config.yaml
experts_per_token: 1
activation: "polyrelu"
moe_layers: [1, 2, 3, 4, 5, 6, 7, 8, 9, 10, 11]
router_score: "softmax"
router_z_loss: 0.001
init_std_router: 0.0189
lr: 0.00306
beta1: 0.95
batch_tokens: 131072
Below are experts of layer 3 (counted from 0) of a mixture-of-experts language model. Rows are named router (the router's row for the expert), down (a neuron's output weights, with its number) and show model dimensions 0-55. Each number is 128 + 32 x the weight over its row's rms, rounded and kept within 0 to 255. Numbers have three digits each.
Before each expert's rows: a language model's description of what the expert responds to. This comes from a sample of Wikipedia text that the model never trained on.

# expert 4
Sports words in athlete and club articles: team, season, league, match, football, plus modifiers like minor, free, major.
router:148113135090109158131145107086129104112168106136128140084116104057151109130116073092140116188137136147030176106064143085113127143088090152097153143174146134116115212109
down37:132129130189065120094107186102209107128109160100116167138125112188154098161148186071123135137121182072099120121092113134180082182088103065158108153104149118180158115159
down38:162156167156124139165124124149124135116121126090076123107104152147077162112151098055100086125133104084147156119124173137105139115092143148136110147104173117127114112156

# expert 10
Digits in geographic coordinates and decimals, N/S hemisphere letters, unit m in measurements, and fragments inside foreign names.
router:128130120120135122141082130101097146116173090114133069088101114099119112147097132192182153146144098088096122070121146126079088179096075127140141125180098127079108189123
down0:131134154144156131143152115082086144094063142118148184133123199089099206136117139145185115138182183151114150141086151097125139069122132137136116127130160133101115132167
down1:099149112159138079114105092139134134124064135106140094125140109135104170182106117108125114088071176119178100106135089186064135131162142086120076112117122128065171101148

# expert 3
Main verbs and participles in narrative prose such as played, became, served, had, plus prepositions on and with.
router:174156106087090110080145086115100139109162097143131088070094114090124125127104124115157157139150118127095113057135102135116091080107106116108149084111151118109120175081
down0:076121088137181115143094151070160136058084144130109133116109124114126206133157141143128133145079122054098122149148135108163116129107078114160115072098072115076132205084
down1:120143149112164177100138154125075188156100145150146152179120149108133130113131160186124119086154141131142169164100088201088095139091124115191075103143132132156101139063

# expert 5
The 0 in years like 2010 or 2022, plus common prepositions of, to, into, from, often in film or music lists.
router:127141118110124155092133134137101114119199097146120107054111113068080129109078070165152095151173142114110121045080121084127126146113122117128118164144112150124074143082
down0:174135094129107073120104094078130091107111121124105101132122111108089121094108120141183113102097166153131080070153087113124092141173103073125128036126125131152084153140
down1:134238129130111143165094136166164120207134104130115082189129110139090119125112135100136096083142159129165136115093183183068124105090139090092177157199156184140116067113

# expert 2
English given names starting a person's name, such as John, William, David, plus opening quotation marks and some word-initial pieces.
router:076166087121093148104118120130082119131185104138158107076105087065094118140125121155121178179181158115070165117109149126089074139094091166085169124171116143102141165118
down37:074146115161118120149146151122139140082154118154125059179084085161165160130136085143154144127084135162107094184155134119088081136131190047124133163115114066140142122091
down38:184145140134114097154111148158115110087137131085160134109087101106132105133161141100122109123138149115136158096124120129118083135126154143121143154160134050074098096147

# expert 0
Pipe separators starting or inside table rows, especially election results, plus month names in dates like May, August, January.
router:151093108104127146123068111138124111151145087117125088101073097084128093109109071132137152144120106129111171120096131115072098092142084133117180099155104121079154148133
down0:160159104142114097098177119149165167120114071167163131134097147095128115124129156129154170152105092107139130154138062099112125139147156126146084102163168141139147119140
down1:115137151108137162191186116102120070173099120099226172167110118147082134157179150138133109105138133108196205143121154145096128153139132149131162147156122146118154116112

# expert 8
En dashes and hyphens between years or scores, such as 2007–2009 and 5–7, and the preposition for.
router:131162150114119098154093101092079109126175111165151088068132092059084099114143106130161131171186077100101179109110115125105116123151093111166114114154139112163073186125
down37:099144123159128122142207118107146116108080118158122164108109102175077057139123110108093095199130113168129157084143145197136119097130105133105128137096167108174123187099
down38:186122090120132166120158144112168089139135109061112117109084115122119126126170158119113161115106118169137154087119111102163126129132114123162063142143142138145149058164

# expert 7
Commas after places and clauses, and subordinating words starting clauses like When, if, where, once, then.
router:147118089093147130138083111142127175124172130109144094082118120061120156130131112146146131140139099093102187094115107118083087121101096118158141131162139151105135158110
down0:186113115092150149087072078099106093127083130095122144174108122180124092075098246141155120156095094154159185157142114178154154157161065110128114150120104038116097145131
down1:137072124125123124157135149203110127115122135207117132122081111198168113134102112060142091163138144099099125081119176140117152106166114146134060083110100135043159123110

# expert 9
Final suffix pieces closing words, especially plural s, and endings like es, ers, ations, ton, before commas or periods.
router:142120119073149105085106150137071140150150104145116101106127126089116118127071102168169104147156124120070170098099139159118108095101114159153127114152128145103089165086
down0:114130126161099115128129142133115133118097165138188181147137111177043124071123106170127108087126072187137140101130112103089143095076158167149140161174118204115126117090
down1:157122151114142078124146119087155102144138086157115112129106098154161146128168102128070090156125097084172104105101128106170083122143111113111123141115057119136164145131

# expert 11
Nouns and adjectives after articles: titles like President, Minister, Archbishop, words like version, business, material, and suffixes ical, ian.
router:161087152068112116092119135120113097053164112129147073068099145125133085109108119156140102124149102130062158148117128136099095136097141157156181149208107157072079148081
down0:064092149131115095225074145126146123129078122147114082132022152158048137136115096161120087127110208135124159166112153136112166128177114143099136128108132122081105103172
down1:091127122153127110122164163136141161139082138128115079137053142150169091135144159137160131095061123124160117163176106137101148105125094115166165204170162117128117079148

# expert 6
Digits 9 and 8 inside years such as 1997, list dashes opening career entries in footballer infoboxes, and slashes.
router:106143160103100135131105162117089129112155097126147104092114106120130138123114126166089121157178148111095176082088132111112077110100085180146137148158070112072076176120
down0:159169127130176070102138125138116175086156136122079115117132090139106124162154111088129211086107118121181143133090121204202192118152155112128125193078143098097128110135
down1:125106121146109155144090105149126118132118083160077100217097105110177146123123098158096157148144155083111125153181139091153165118138136124149183112103167170131110118140

# expert 1
Line breaks after titles or paragraphs, sentence-final periods, heading markers like == and ===, and closing quote-period combinations.
router:130077099062154169096096112114124158083163090129144073119147129081094124137053088136148116172176153136102128136065124138077052173131102154113150116138118142112070171138
down0:111099129135133168038090125127097134114124154133125115134138090179105090119132158172087143144084128109153140148160114122087107143155168183141153123110141068081073123173
down1:093195117127118088078136172144163141121123159149138064165067170118127121160135176115099216062074123102198116132116106120160129177153124152213121097155130165100121116122